config.yaml
n_layer: 16
d_model: 128
n_experts: 128
experts_per_token: 2
d_expert: 128
d_shared_expert: 0
activation: "squared_relu"
moe_layers: [1, 3, 5, 7, 9, 11, 13, 15]
router_score: "sigmoid"
normalize_top_k: true
routed_scale: 1.41
balance_loss: 0.000191
balance_bias: true
init_std_router: 0.0243
lr_router: 0.002
vocab_size: 4655
norm: "rmsnorm"
norm_eps: 1e-05
tie_embeddings: "early"
optimizer: "adam_atan2"
lr: 0.0015
beta1: 0.9
beta2: 0.99
grad_clip: 1.0
batch_tokens: [32768, 65536]
seq_len: 1024
train_tokens: 353900000
steps: 7512
dataset: "wikipedia_en"
Below are experts of layer 3 (counted from 0) of a mixture-of-experts language model. Rows are named router (the router's row for the expert), up (a neuron's input weights, with its number) and show model dimensions 0-127. Each number is 500 + 50 x the weight over its row's rms, rounded and kept within 0 to 999. Numbers have three digits each.
After each expert's rows: a language model's description of what the expert responds to. This comes from a sample of Wikipedia text that the model never trained on.

# expert 27
router:571470584466561509569482471543552413426499504437660503488434500583517502465520543458568521550497554566449532397539517461410465412607518483522532519509531527535610539483549474533492436533471527493518523485472493434521535502490514527441536587492464404484454481492547424455614512398432457516467470537550501506598573559574514489485417447519400479487509506574505504547480506576521493520515
up3:458564551458661461547478510479510503461507489469611516555473484531450473530552532511513522424438474452512560424467543489420528584499440611533562483494436434584515505487546499460481469498496396467625431572515481551497549497460525506498550521479501500468528400459480554487492509453608445478437522639562423491605514473484522594478467546515533585453438489506533489524501504545458567471472
up4:511498569478464412545487471506526534547550449511516491568516531428575546387549591472512473511462504591507527508464585442500529441519633388433454465465429541541464563427519482431495455574512528529580482396509541438407494540517555439517522574568527543466493492467543473466543459469521498517485503454467521565558467535500437466493571423461616536485452621489501437434523567514424504525504
Common nouns right after the, a, or this naming the topic entity, like book, game, season, company, process, building.

# expert 20
router:461480505430496451583470401491544453469509479508596452495495482593552474436574516550526445520415534504460553519544484507367509406476444507478509564514482441476549523505481402473431470508478561459483471518483505466470509560431527555500503524489480417533499432539511482412651469422520466500531453437589453483588573542526559470481527407563550521432457557608485525542604459475570495503508
up2:498457520471612453510499372574464513428461463504489548481568580482464451522486500509544581505514509548562515459469484562425480508490456455518528491496484523503540428517564514571562596488419546492519473620428525536482521562438516509484482510509569517538479577570489544374499481527410439534558461497557589469521433493479481524553515520536509452391497523572589490541422446508626528519615
up3:589506575548592539512509545476523445509470376476556503535495544487513513485624550403586523465416549467463497406483543536517517440520541539489571489492538548620588475435564502498473527483494500523498566463500522495564555509558471481454510542411494469473447603495445540510541549476476534453523528662548548478616453508468440554513526464488581577559498438525555477487510479470454532568447
Word-final suffixes like er, ers, el, ration, ters completing nouns, as in Founder, Producers, workers, administration.

# expert 38
router:499468553502604469593484479413464514497455499413583537569492460448522419504608431462582533497435541454516481456558489499384533435440435507501563485540508428540549470445518527515487455558446520478519511487475586415534497496554541499456524581493456482479439500412481459431580422419433488510516535523524499513587555557557405484473476447477543515505486561599489447510584454390528458554531
up0:538523560619499391515444427525516464482507500513564492518507494556514511493562453450687495492545526541505514528537510525491459484550606548500475509489464504536604502584493454387481536534434526534466494453461433465488477518533460565542480546547500495503394453611517484530640433391472463515500506452558514478611497443582551458540529450511479438443456528572515482507538522549511534536446
up1:518483564509513479496449497495502490507598435531554440541556553584521528401547526522538415508472630498462544483512489548457447463481572504460461502503502512537563600511556487517485467413548443519469487497530512542508453528408491496453488594550507478531333451575519563509539513496548420585520427410507518459565472497536539437504404467483453516459463494550658516410513549461524514479422
Full stops ending sentences, plus periods in initials, abbreviations like Jr., and decimal points in coordinates and times.

# expert 2
router:568466579509537463569458423427621442508561447463535486576470468526502379427548469495564498503436537504550578501492519479349521425556534490500537594502522521533536545491526470479452575430479539505532508422404491428487456500461543511544492479546524542500481494568555516464567511472418467537510535488589555540591566492488572508517551450498545531418443574594526426475533463450553564478539
up1:406470439444458526508377389466454483527508528486555456422481511527605596507528487345508502473438500564544523479471501484533463515527472509518510490471483488539551423502537438524443440433405412483555454449555485533579523549553515523560455587500448468496454475545497512438484533407559556534527547567587560494517527487504509558526549550458554555525503500492565498466586401559552527523391
up2:447423542533583529532521518472499516400416427498606455533490558395514481565557543554536559428501446515523497451505602542435444552456557524514415449439531444522494493537543517577508510535482386562504498531510510501567474546485500495436476533546504494557491452535442562489518516359470516485434523526496532392520428607588473446531501465598510521527535456506439513497535482620533486420479
Heading markers and heading words such as ==, ===, Biography, Career and History, plus opening parentheses and table header cells.

# expert 7
router:616475610564653518521445533465515473489512408388563445550489490506497433519537475506571579597439493513434485451458589544424474487507483469474544510405487556553613484493563521524467492549529517591583512438538484458600499507515504548503476508558561511496440540547486534477556550465454503551519460525535552465582491598581457562483482458515523550515418485592519504509550496479544471490449
up3:475478539496523520615516418457533497482523473490576477613469505514458495424662546542549472523448492483541518476540550462485547431459527469506506505530486513526557603505505413423428452475460524492542354483545428481445512492418474560519585536468477454509476506458537430460647496494553467467497486512488459516609479496489511485499511395511506545493524506653601468539526521459499570517521
up4:472467549399493429588448363470570502467432513489605524577532465541391512479586543491527508522429527514501572486530503529493487480540533490565531544543492502533571528554514473449515524410469571481512439481459444425528482539449495521490496583445415454529378486486547472500549413439495490519478491409577499543550446456497514465559525541476486572461517496574573449495505454533650559559453
Opening word pieces of longer words, usually after an article or verb, such as per(mission), bel(ief), rel(uctantly), cont-, pre(miere).

# expert 15
router:484535589452543490591394465486513467493509544510571496479527505507625432498529467459620513475489554585484526433466533562426578370483507470463495508468494478488545574495560443491475494461498567442457482500441555472540460571508515532510495592444444400551394462442505512577569438472496506488513502558557537456585490520495452431539515478517492491516523557663509566559509455424486544533451
up1:429526580501498477502441474429487522505485536457555454568469496509496527453549521575610502509482557502506493507423579450451489480505513628545559459534572519540478588466471483491476502487441471417544499546398524531444488598549578491451477482449490551526454556469431635530497504500513506534536571443480522412526598569503470547547592477579537556526438376574561416501558508488516491555565
up2:491508510545575499513511493524608513437471490437493467485401466530496582438584549439588598518443466453454474502551525422510561493527495567522493568505435401621464542442408531437473405611574523529475444546543390474582558521516461562470507499486573489473499407419520471532499475462600489540547575531529438522530477460555422437527532459528543461493480498488563480470505527480539529539537
Middle or final subword pieces of longer words, especially 'and' in Command or Scandic, plus ism, illion, ament, alk.

# expert 22
router:506447508443569437620510430461508454545488430493602452512486433561515463495534544477531562487441587548500569520520480538425524457570570540585512552483510491597582480445603423494468488533443498521465500462513476379505509560426470476479561589502486536527440497461492473477599484454451526484487491562544516512549506525508550429527493412497537601538514488691506461551534482516527500560492
up0:472582494539475548467536530531544489419500456539448449610432539521395558590519527452517486458454628537548517508517551484480480445494525481582542515410435421492555507463549513463471618548451461479592457517469523560481526428413492526498498535430420447504409500534556561486595533528549509497561523471555536489515430408525431468489579470447428494517497573484526445483553593510556475573526
up1:549542595531571548505377556449535476472497497464605561563463472536558488569591456465639520583504451436525441457512594518485482492506488539546521493576482506454573438521521510445508518504467507516550493506419531488602521553515557434496517524541528490498415527507521565473633484459508407474483516477631496467577460427491427509431508505494471556457472504467494489492598541462605472491549
Periods after initials, abbreviations and sentences (Ulysses S., B.C., Sr.), plus word-final s, is, ies, ins endings.

# expert 24
router:534463560454550465552458418467586424450514493405655450518476525536560522478665497476503474525433530501574521405507527537485497438466601500489558569464454544604570554479460436549421521466510557498510520537499550454508540564456538484478537502545531462527459520497472505440606501396478478470491555513498547499663500507501520517523552485498544575468454527574521451519544478467560530523513
up3:510502502492531461559401526574519532506450500510556482542486450554517483437486545463527523439487578524441486473513483502414450470433455513503531475503497437468610401594578461452543515550474512523505506445494459368533481479452539583462522551500484577533419488572537404439552451443474497527440470561620421525544549550550429464549487378503517464563508476578422535493580478425526533544419
up4:480510610493526594527459487514422447439465552445408533601550428457402500473507575496489626549489475437546569512567504552469539483454414548530536551549482502529547454518486512399424519517540478506471440511546519416555505535436539507498425514503561539475483478352493530559523454526516464498496511582475534494514536475648485422464600411495557485510558549485524573470502532541506529477497
Words opening a paragraph or sentence, chiefly The, In, During, After, plus section-heading === marks and blank-line breaks.

# expert 8
router:530523555468525562560365493462480455540450423489560506526502559503437466477559489419573619427428548552524535437525502499524453520436526570508548620555591450575572465465525476457533447562544521498605463455497557454540429540547478543538466605477499466524430506514458503561590524444463505458447509586555544392590501482528474494499526497461471513457518491556491477474523483515592537576458
up1:588543644506501442499504486483574427478524536392616432572501519540557432562632536483531458517485530526526479533383569560411497417504445424541559462404475510499516555489481587504504492510466535558508429522508481479536478594403508514526540468521505545501492447519513487482528544390468464510547425440524487554577486535517500505540460466573530510495465563555578475543514478512424475502587
up2:498507517536510467487459452363586446418571509479585522595578516529489444489596521474540433584375506513549442498420579485394501440507486499496440480436460551417551488558487517439413519513421566521533452503489528513579451540477459509455439411474474429517403502433464458499551493443517444485542501479474436515533430462604453472550485487515534489474459487587485445527567490425474509498467
Short word-piece syllables inside words and names after an initial consonant, such as ull in Sullivan, ash, ust, own in shown.

# expert 34
router:574471582498576475542413460449582493480546413450597460540509519468466475442578580446630519489393506565481534426480520511475561342489515510490561581483500497617522502444500498465485449523496524455480456488516514472545486554509427460534473530492476444458384547524494525529574522465437487516469535501570514525561478453486531547476530510470513599457399532538490437495525365505534512537557
up1:447439404498444485506428398457499435420507522549589485509480495583431462548505544511498490541535557535562530607499437512501382511479525545472490487507485490433575425509563436511482625562468566468534416505453484484487493519462474530517586545517441486422475466562439398591529440391482416579508588509448474442535526476514545518459454473578519474492513509504510510542448501599533483513586
up2:535465519470496515428398524442532464453511478489545481445457513530443516517525510531547533478487544436577568520458554506451505547451491484486430486443482513416565372474616481535493551552552421536568404517449611466494553563462508599546516537562580446625497557478440395519515524489535434570521522588446461396583506434495538500586464495568504496546483523505547547537507447485534446502502
Pipe characters opening table rows and single digits in tables, plus word starts after headings or line breaks, such as Rev(iew), M(any), H(enry).

# expert 51
router:506468555465509435549449442416486454519523417458554457445450516551490397480620575511552523579466528521467567418522515533466513445502490426477552510493510465505511528488511418469501541513472519417579513483546470400503508493437484581417540584574513561559449459457527567514607499483523549524456492542592469451621518505525548549526507402526488600486501519597533461511531417447490513612485
up0:550451499573541519431478564550572473382486504457497546567416496525471562548584525517508491518566576483497465382521493486429566461552424581471468406515444475500510389539532515521484568569468503558509503460356439485420461460413497526494449441516542470501511433452536401528542474493472521510501456476482537425504546463496481585427501454418466508515493446558507489524567607429503462425505
up1:557515607547595511498438455511538479530499501544593471568565464527550495488572595445612487485466528557459510457524513524448437410458493489482505547500512510600544469497544521491543445453511526568404475575455529473519510499499397538535632518455568461484458495537483467393596550444442374492555500564578561526556490517482498479458501518480539578484462476599554475525571492527558550533549
Prepositions of, by, from, into, via, through following a noun or participle, as in subject of, isolated from, set by.

# expert 60
router:570488613501591545541452492552493426508587511442537527522491480526513459402544510459606536568463595524472498430477563531471527380531535409552580506475511477533624528528485458487492447465537570498568496436506461498551492504529552544507491574477470492528441558491480458515631482397485588516582455478534506475572550554560470449472483368478531534537503495592485472519543479443498494524438
up1:449500591495523440489505474503503469539431446547572522442549508415512489550510567441512510459503471540575482488437431488462451511482529524452517514466526438571542473506527446490519430602478517587464387553458542443536407509489492532564567534447501493513534375465540505594505504574431481469444507482682415569509501538505404502559561414487460453451485567604465519513516421480499476518514
up2:446406539458435423575420429404537445516507498432565461518501516529571521555543468494509452401445508494584511481529422486432497436303501509489524514482534459542482489472567466543491454498480560463551462569436536458460495529430473552498543479520541434518418471436453486474627516450537496474439537570573494478645496559463537523500466510465503535424484476572493529464555535486543492543496
Stems of common nouns and verbs before suffixes, e.g. veh, cell, bus, tax, guitar, collect, construct, plus unspaced em dashes and self- prefixes.

# expert 6
router:528519588483514459534435475508534513497491410501613460460506508559514510489586471433556524499458580487572541477559473539395510428495500556522596534504460504518590487553494336548453526494497490504450490497447421445505453582494512503466480542484475463534386462483513475534555544471512503510500511430514506553651536511610523460526540475546513521447483492600542430515607510476647495477500
up1:565475534562564565526512570555509415483542447364473442460489516497447433505481478538452482548452408630534505562457480515552529506499484515500508517537587401457574535463565522443543484532527548469514519493494471435500490562469511478508516513569531515480413452448536539510540396451478488500440472460586477561449435445513517414503525417489545434505513533597433376573476417400552518560507
up2:540547490484474516429525486500508495469516426587444447532423519536598505435539484465464470453491474497540546550520433505514580404595537472562581545519443530479522495506460408470542492464561475552445518548605530504602512607498505444474444525535487571547482510503462440491477520499453527449571479436483455517574575465608585461625507503485504500426520550500560396561513437416534602550481
Last digit of years and large numbers, especially four-digit years in lists and tables, e.g. 192'8', 187'9', 22,82'5'.

# expert 41
router:547457568435549459578409460502500444483495369412600509464520458523582472496580548438558502474490522559511459493534449480454523447555536552515573569537522535578583504539541430530552548494498544522522434447527439520537516597440512565504513527530537580570439482529510479536566526373483435476520457505553563429568463591506524562514555418533483488457496484600489487575555539523559494435466
up2:479565560562542529527493510471558496390520431414574375558478494452460460455558549478494503469473454498532480478505569495523490482504499539505533527500521535567506549404479490508472472458497576563574428513456536548465559480555533417581459420522473473340491433543500645495546574378504380528568473470540561520550534507555496556443555442528526476511430481488523474457540546529513447515522
up3:572542502493461568486494527430480456489462429457531427509458500456464498528542610472532449565462545552523405491482628424521407475436459452572522447318460495507499487496474567545474547503469470509518466455475504480526445476457482432509507537505482513456435519545484585496520548361557435467448490455508560563526427534558464529524492385558558546459448502467450472520429495472482495510627
Plural and noun-ending pieces closing words, such as -ions, -ts, -ements, often in table headers and infobox labels, plus spaces between numbers in tables.

# expert 43
router:570501656488558555530386523502583508466453508423587472582526480533446466450595494407558519513424606474453593457558571519461509456534575467566559584508493517529550507471507442517506510517560494464418507431548483473441539537503540438457532558513574553546448514482447523544531426482504541509517499512518521463547493579511479504482498469508521593501524529654486490464550564530586567514507
up1:568441564524469538494453444511619539448451430536551451569598491637439518541503491461512400589462537524571589500446583470467473541497495522571525551511481456498557520569431545540457498547495484487455536607544463533464508555374549540410441494561498524454498478526544436462507477437515489529490491509505477419506541583583531511474478553453529564361519550569479483548549513482522493504539
up2:509497580533575499548518477469515514390447423588458468486512513504484478469582495540497502545529470417500515459409493446503522536506474513599514586547499564559516509488515480491415444470504549469529493576511504379448498469449448604480469459411467512501513530388551508455586430453579513508463445541526483447533500475612595526430521513588502565533521504394542354528583478533523514471486
Bare space tokens before numbers, as in "in 2009" or "In 1896", plus scattered mid-word pieces like publ-ish, yellow-ish, chart, over.

# expert 26
router:542544569465571501506419495436553502483508482527593469515478498541486562496549486445551543551455572559484500460567499509436559492555570475539467544513454476493646513474474435471388504560488573518495462405505511503494541503479427489532590618482516429554401526459479538479619525456538495553545566496570486489631517480555560507562546473493526522525524487555450434513549475439605577581490
up2:485441583510554434540520442480501510471534437475531430508513431478553450444599532508520559407378482472526613561449535565413528472536520501460529516467489517576543537515556528462471469447506477427576606576484513435515415501500530530483455548505502533442518504495477493502597456413445443441395488505521568535612475545460515488459522391506551612471516481606573478471562498461517506523530
up3:544555591460524426506454430479527457473518378402542443483491510493437406490524498440477482415497492483521471489443489544502507518498532445527569497571591459480403481438527560535510438444545420459406610445516623481448484545536539459452517445471425555455474527487464498519542459477545446459479472473436510487499529506472446501555573366535496579497458445619466560477551520493447546528579
Adjectives and adjective endings before nouns, especially nationalities and domains: American, Russian, national, professional, political, public, -ical, -ional.

# expert 61
router:595549605449566551496389553504522543456547455466581485470510496487487465462614474442585522517427561463431504453564490516398522474477456488563556456585498406501527516455478527551496475429418501499524568463535442403518474469424449483485522578437457475559453534456439508485634576394500515488482487522557496441551466511514505426476479484487487560476429489565505470488585480442549546556542
up16:491461476489429395471466494492498440455483480503468493430575547464407534482545473451472513520430509616593483455543545522459464381484535527445615529553545449455559522562406470538547534472445539482466470489527598561598407546479450533428458499588568448534461434531498437462527465506473513489446581536573419518545496509471521490537516402423508503603572526511546444452551475462537486525495
up17:400494541567511415533486465554502428486517427438583461576511466533512451465572498439556486525516558508551507455475499525472524480436533531427547625468452614516490514541463554492515574508479436417630449439407560556535511541477502455508545485527548471484448363595544559512526476438549535475475557510500494534536585512426447520506456462527572481382465491542510441500568542513523510506578
Capitalized first names or their opening pieces and country names in lists and tables, such as Chris, Ed-wards, Robert, Arth-ur, France.

# expert 36
router:565419563517575468604457471469516429470409449438605467547443475517513468452527539397556577523372575558450520419528512506433512482488450498490592598465500486523605427499569482444467504494469508487497514529405504479516491520496531580503479524507464482496394494510504544494597464378493515531544513513493474509563589572545465514454477451554430553517460502558479409552481458424552495501498
up0:434553471451442391502449471423454613435493560497495547525545537479568493517610490521532475510471490540509424508516380515413564426543542496591427537493445455485523636468462443481408511565484476537481484563435512489405464538500571518579389574544509442583443458521493416570538485532505430459470495492549522493552473458543433531543546435480477499462540488495483471442515484451530524525563
up1:370536513495528431527501444539459554506467485563545589524467572513508502549505503408492503459459565488493655460522485545538536493465484536572566492514513548453621499511539377466480483458484428537464557498476421463543461497479527497586480539485467496552400516530579519504525470522410514534426558476559479589513590462587514529586552516563468398462544564582540528427518459549549503510483
Single lowercase letters or short onsets starting a split word, like m(oth), h(ockey), v(oyage), plus bare spaces before numbers and units.

# expert 0
router:506476580448608474614418487519561468415471501497667513537511451513469402506584508529572516557475520521520540436523513546433541492469570481444553524545511467614633467536440501509537521467506560497451530497573471502492476547412499544476506563543558475531453488467476498455597509411483508552530524576575551461590476534466554476508495423462563562517535444561480448531515457544545450517461
up2:567536587533624543500431407530492400508521474438548391472434554536532477444541526531513474489424513582442517466540567517502538482516496504543470540518531472476532549456521454389482541535480568583503420452568507457503565504495496461543548548501484459451430446518562484453650505488442504500453542534495400496588457504506453496611505444517430550525476525576513453507552535474492602600524
up3:516477435494563530509460507470452501473488411503504429644521589493603517507498516512440463470432601456456524557584542524391506430480396523513427485540498544458478468424497462436531430446376496516585511532433474434531506536515476451565500540428471448577513472452505548530511533511533533470505519549586542477583460491552439511487467435529517600505419539550561514493562565438552484585485
Pipe characters dividing cells in Wikipedia tables of sports results, statistics and election figures, e.g. "| 2–0 |", "| 1948".

# expert 57
router:518447550448563507558449426391529469469460539481572454541479461547499439479563475486506506529481548567518504532552563544414478469452518444421562476533529489531591476489572500522491499507451537504459488548453522382513501542438521476493541574485452481555357529482497513468630437366526501532428486554492507435608520529558582577474425478559532581494457545556546461496544423469559473541450
up1:462527558450516557470531580497579558505497493442531524467493516458563504467600444447518522460494430464526490528416584581539544445511407537448441545480577578527610482526475496470563427522571562547488545446423506543476473497478532538552550458514465552439465557552549451458442488546434460495573605423501468502494418487450429464466427511493456489339598550515559582500489520515473465517501
up2:570547573573545406453365549497523425565552461429493445495593538531499462480573508472577480494428523510421540459439475466478471452537499507521540601435448482538567491531408458475508511481519539450523506507449443438444549529567517572468469655505501528517498432501514477418574515491393483488453553473571529551604473556543500452542605475480452482474514465605490523525556506506532520489508
Capital A or F in tennis tournament tables, commas before years in species author citations, and some sentence-initial The or the.

# expert 39
router:588507555524617473595410422474562438529446504404576426521427508559483491474556441387552562467511548479478506418456527568465522545509473485506584466535546495601571463541545446523525531422460501525492518437511553408538459514452461590492553503492550508512483499492538546525590553448478531448441459557495502462633538518550484467530569476496509608506485486573445494487579451525499438535502
up0:445502532380494425584490454459469476513536444443527544494551446558570469513590514477503438504478654632524496505550504480518582396505564512568473475453527508560494512497504427490497487451502471417449561520439412568508471529510589552573531534499534518526470465442499502526531639464526526549510475433575482485495428512508442550457583529563494552473372491523521515610532471493503499492465
up1:559502548486449510505512490451573472494558530524583485623501523438484559518554476485492449518393446499522463519584565542476559433555498523598592571530446492556474536513502448526535467508429538411487600481519578546480519512519528468585528474467456395412457531498366522545558517383456484456509532500416436496517520519468583528496588540479433558429417519459475472465555412520482523515490
Single consonant or short pieces like c, ch, ach, g, k inside proper names and rare words (Marach, Arachnida, Biggs), plus UTF-8 byte fragments.

# expert 47
router:537499617474571506623394443452582458504432517459648493484575518537414486502581557455585570551464487509485534422461460410439530512531467487535534533422441499575634469491491467484497498479526455471478549499451482408493450534424445542519473536461507524499429464477544474540564553422448455437496492460537481477584478528485571520517502443565565494480503486536559522569489438526575460492505
up2:563497470499604553407389498522482475447565474483504557571510466568452536413491588498561492565504498397518531478474491497466445512463523491599513515557468489553453568438471488553576527464376540535485517451572383469560498545430512496414558463492479526568534545416467516455516472515590551500362523567479500421467499492472508506486573543468599617494501489509490474532543516495516465479431
up3:558494510535584525447477523501499415445471448463443506639464567498518433432527448460491550565515567527479457475502428457473515485583545562517490522525532576429488520476590446496528620534550540588551445523470492523456556516505503503483505446543538465516528482432528436524518386464460461449423570541458448582496542528490536469521523502519531677517449531537401439498621527542525505451452
Pipe separators between cells in Wikipedia tables, especially after numbers in sports statistics and chart positions.

# expert 25
router:527495571500550494527437467489611473532506435473650527517476507477547463472594529526595461514367538479474475477467498551493493465540498484473606593470563462477556587448462450564447426457454466491528456496486573484495561503523489532479425610488470486521453499488476508549537451459550509505485509466637492488615558537503419442442529436482538544424520510590568518536552483520566539588535
up1:419519494570505468487487504539452445450384546462457432478559492517525498503530506453492494548537494466494602537551532464422595468427493379486517554461469438552615491517446529447509457464520468519531431494588487497555509517419473531461466524500624535484474415466472511474528499517514366410496446462487558453543494516475566497483553492629597462505482497573528447464588460494610448432480
up2:429548531469523482481489493422570448562432498463568409591506562391545502522514425416650502530505560554540496497520538425430559408499519497528524516476496547547493502474454445485496483555541528437439522518486576536458476484484489462494609495480487632435434587565446550534557460533429543499571458566516434489552454526459459561514478511473557561517434507438399538501503496434491478426470
Relative pronouns, conjunctions and prepositions linking clauses after a noun or comma, especially that after a noun, plus which, when, although, despite.

# expert 16
router:533454537522566590503390473408556478436532364497577497529563494503482422436547427467524455520469495481464516534541465523425491504401481518535543490534477524587628408457499482492482454502474468577528442531518450434517429517505488473494537573461552455522411549472436461539637511486494503535511508577516496459541451562547467486478488388591582534539481537610520459472530444516478487555472
up3:433417523450496521497400412471511472513481476451565400518505478474542435507550572521517549553397472478512497426493559458489475495507487429454558519462510523450505562522544448472445570488378524438522392508474494466521539533523512513561425551555488478473529478551563464533590532428425424411435474420548465558544526564465485473454580347544459502452483592532471538455554425468504528546529
up4:591466498478489437581416433417481602473488493547517525503585554522459494480514505466506503504501474539592577439466580549403495479521610499499529553472555473474457506485472549403558546592384599421517536442461480473545617496385592479508496478465487611484439512538520489486490516515460490539565543438470583509526514495476530482527475457420503534464544509529451496522574533440591568509530
First capital letter or piece of a proper noun after a bracket, quote, line break or pipe, such as A(ustralia), An(toine), N(on-ranked).

# expert 53
router:545435617421565501540365425420606491553527506489606491490548484496520474516580492512548468512451505488476536435450497491398559406465517491441513536444497448550612455520480476456478499423422536521466449425511467502498495515458483592509502531466477492570437458478483475496577507484474500529473450575482485453557491459537511531454516465601586577496470469567546476422545457460571406576424
up1:515489525443477511560554522530528506482577560473572479544508502554426431500493495391510507454551543516520457533502463559456548482550487536487463444457568555459592460460513554526455587602487471472561512452530538554487543579501553452524545554563525504546369496521589438482523417483508455516442423514524522518585569586510431410486451567505520399409563471535597514597549477465423560517467
up2:474519504528496502449476445525489490467584423492531458462454388480499457491560536422471539565497505544470619405496501433470445566480589646526481526605479475547493553486542528610590490505436523543536535437548463468608563569510545541410438499491513498483471555548517466480563540423427531457531557545568482399545508475471524542486547507574521522531567610547527474481486501441463539487542
Digits inside decimals, percentages, large counts and geographic coordinates, such as 55.66667°N, 83.17%, 2,988.

# expert 13
router:563482600513535430560412385483535466465480447470566421538507565557549448459518551484608457445385553548438476447516507474466485405482493547549535480450507487571523498468451463504443462549467479508516485463433526490532517542505536572475602539469548489479466545431521540551615455487532512531436522596502521515570469508560521432517480473537512556492500530678541467494574487467610542497479
up1:548424548448561511552499472487489476497461522526552488471485471475474427481600545448473508595485448521510521501451528554479478538554466557489534548473583519571504519498525488460487559457579471471539456555462450411618558607456572516596483509497497550425414491567458477510575471439387412518578475436506624446583538531463538477440442429503528563434469495428456553587519475431489499528546
up2:504479456513469526488482446441437461480443468468493529477438560475517535438577443537521530430465549536524537455483487478422453476464456450486490499567523447494476499437554506496522497505398467459579562399458475518536466466462482435586372574509515572446435441590444473472551521375427417488560518373471444524539522494551460568546533505518522453445476469497440519469530577369438429543567
Single capital letters or short capital pieces inside acronyms, codes and coordinates, such as NE-S, the N and S after degree marks, W-R-C.

# expert 49
router:513515546436511509567423384433571508518462478471617516504490519542488534476546494495532475437494595470519540496546499529464515433515582471524539541499458486565640467515543471533491479481473569461510462544456448435518418571511582513450454583501503459572376419471503537473639477404526511479457539487576513488578576553564552496524453422505519528473501511558594519450591487542511533554443
up0:498494519429510513584507517473434456405490406522563556522575473487510464463524467464508522592466564428545542515511527536472450511506445434448534548536557548537594538424466466429459397447468457524476557460568415442526534503492544514456633525517424489491441483476521483628545544496510461562537541510495485469528519517632503520501363461469433574529505548559482486394486483508524500585574
up1:554509641462493430453434481438591446506513432529523509459497478476567546513505397452488465482479468527559575591446456518501469443608522540573495487410450454479597455465445414535570513510490462473509497390501484532441487480507480556507512558536533426519449451532587539462511481484545491540531536348468508425539579404517544466496538472500500506425459593576582507532557524524524528505457
Final digits of years and numbers inside ranges, parentheses and tables, like 200-3 and 201-0, plus the ending ion in Battalion and Albion.

# expert 18
router:511472501461536509603442474471545435464530408468550506492540537500557431473544520471507505474413554489440482493578443515364612485430500462500510426493494455570596508476544534478503467571405543521442414512431500380535481501453479500502551568402465450510489471514472557538601498432497545477509534569565550553600467590540516500448495503522510607548477529548548401431555468493479471525504
up1:479498623514483411590472444471491514486501506439576510514525545572474517523540508455604451529512490559539525465445481497477431424523584560525527647427518508551497466535431491530452540550540537441557478510445473577468620504511554494501485436528490478508311455505494496451544536478468521556454490444505452453616514478593501463524450421529504468496536476590479475568558486478570560516481
up2:544506536509541440600434343453513485465505489486616492462474455584457514566575525439639497570470483509515561474489573401386507412552541492458526580452555470605537572510456375526514486501551476460528486475497487462441613552527502527525516507575560506479490492496435472465619474474423457498475456520506489489549528484470521488487567460474549485472530488552499475571498544454543520453525
Single capital-letter pieces starting a word, usually names or table labels after pipes, such as B(onderman), C(ritics), E(vent), standalone L in W/D/L records.

# expert 62
router:545528509451532413600441454485565461485529464473559518480471482552453451437643524492553474506384522493582524528466516461494480407505532492502476513549463424572539554477535442461465534527537562454464536555471430448475469515473528542476559609476478485518406431495519512414571498463566486540512476530607567468651567563493423504480562439585528549499496492551476493526547389486505441509480
up0:542426502458545559548471525465507500417526491463514484579551588489493486575580536507563530472467580471474480466452497511468583568489548474510554553428453500538554452463489526495464475494385543501463461451493465527571527456429386501480599406499551509461481473424474614507549533455485443591404497587485563406503443550567602481497491502499586519521520456511464434548559502474615564517459
up1:513367497481539533560399390401500460433484510505577451528520557412510496555608455490512491509506490540429521441512508586449470513588503503507556448452490571556576528489533452540472440504488538537547467353482471532502529477520448536585457511486466413552483534551442455511577521425462458471390573525461482463626478450533521499528527447521548527460501529532531396447527493504548525530444
Apostrophes in possessives like Vienna's and 90's, and word-final pieces in names and words such as y, man, ney, ter.

# expert 54
router:492437508438576606500393435472500536438558452550552452514509526572533405406577461479571517522466531481477492503485517526411509489506443502506540490556518472508579449425497482484504494481407482528528482489485473386517456488479511546462507687478466432519418506477500490520587475470461471411505471554548542464578465545530478418477482470487542594453452578610440494489542428448523438550467
up0:564559618573551462558492472503580412533451484419590485507493482466467565505614588473486520576451524539534480423536516545364558423542615490524546546539476502603586501533456484515485535501478513439580511465414492516519484537556498486493460469609506511520487523409487470482503508460473506475505592477537455565597533547559511545505596384539491487428492501513541491470508510503568504552493
up1:506493563553530418576517493491572397498415442420655489544477512495538547584593524526521513494490515518527504433468471606459537408519486481410520621481465509550544511560552395516547456492548581515536482500497488471571537553403508507504537455521549552473475537448472499475577519451474490525510458422567511498652561499497551519528418453510485478543555493562567497463514532522529557497578
Name-starting capitals and pieces in proper nouns: Mc, Green, White, Brown, New (York), O(ne), M(urderer), especially in credits and lists.

# expert 35
router:565509615504582503554439517499580523497492466452558410574478439552505462434538502549547566491497533459509502482537468557453481479424492424467455504532498476573590456515616445476452485491460476583503521538468466389569406606524513504508480558479441492511454508461515465520597470426508511513543525523597495484580534576569433467467478467577547532465468460639523520494535524417522458603503
up0:535510631477477395548399446517479489491515517388615520455499474565509482540570547465580451519439583475472470382430569524443530447532510509457557554494505526480617570554443415447444475495524531367495456495485471506462541519475469530511502539480546568593453447531514496432546532442479464548449466411446507505562498568496540513491404502542494568514524509583486538477558537543523526506541
up1:544465574396488486583416436418517489522513506458602515462487534485446436499563496399512420547437589539529533479440525461440586396522491529477537587471500483466476509562476487468537501469495530455460462520486487586518585500461520553528520549570529467456432465549511417434550522477447469523540563486533564546582463478504460508519425432474478480505603560608483505544633483473613520473469
Capital first letters or syllables that begin personal names and place names, such as N-elson, J-hon, Az-erbaijan, and Roman numeral I.

# expert 1
router:543428632481590441515442386481579448556504492443583397506556520531492440555561504505548531524342533481511516511516436508459550425513497424522561552526482438538572532465485494493526543424478548504435492542449445485514518559456581511472548519490457479519462546442429505452558456392505426473506489523603553515602484531486457515435525504536515545492454514568552506475603495540546556533543
up3:462532492508493490497444517551427479462509426466586505429428445487463501440511587412559420539537481605494447539481586466391530514462503485531526498562503458408507539464619449454512454528456458462518526528452518464491527443505404560544518545458451508485537475574556554448487579453414453531494512523520459597582476482508515560496367527397474580446547437498426429465510509518537423515444
up4:482567549462542484665443469487465485458552458489609585450503446574459513440601538456525464526405563491468523460517637496443489502471567512460569395542488527508557510484525467445517522517434487454523485515522514439429495492463445547549564531488506474495433371592555498447555527474484508459510500570469501464578513487576544479539469442512550558446480534636505480484509506475604508460515
Personal and relative pronouns starting a clause, usually right before a verb, in biographies and place articles, such as he, it, which, they.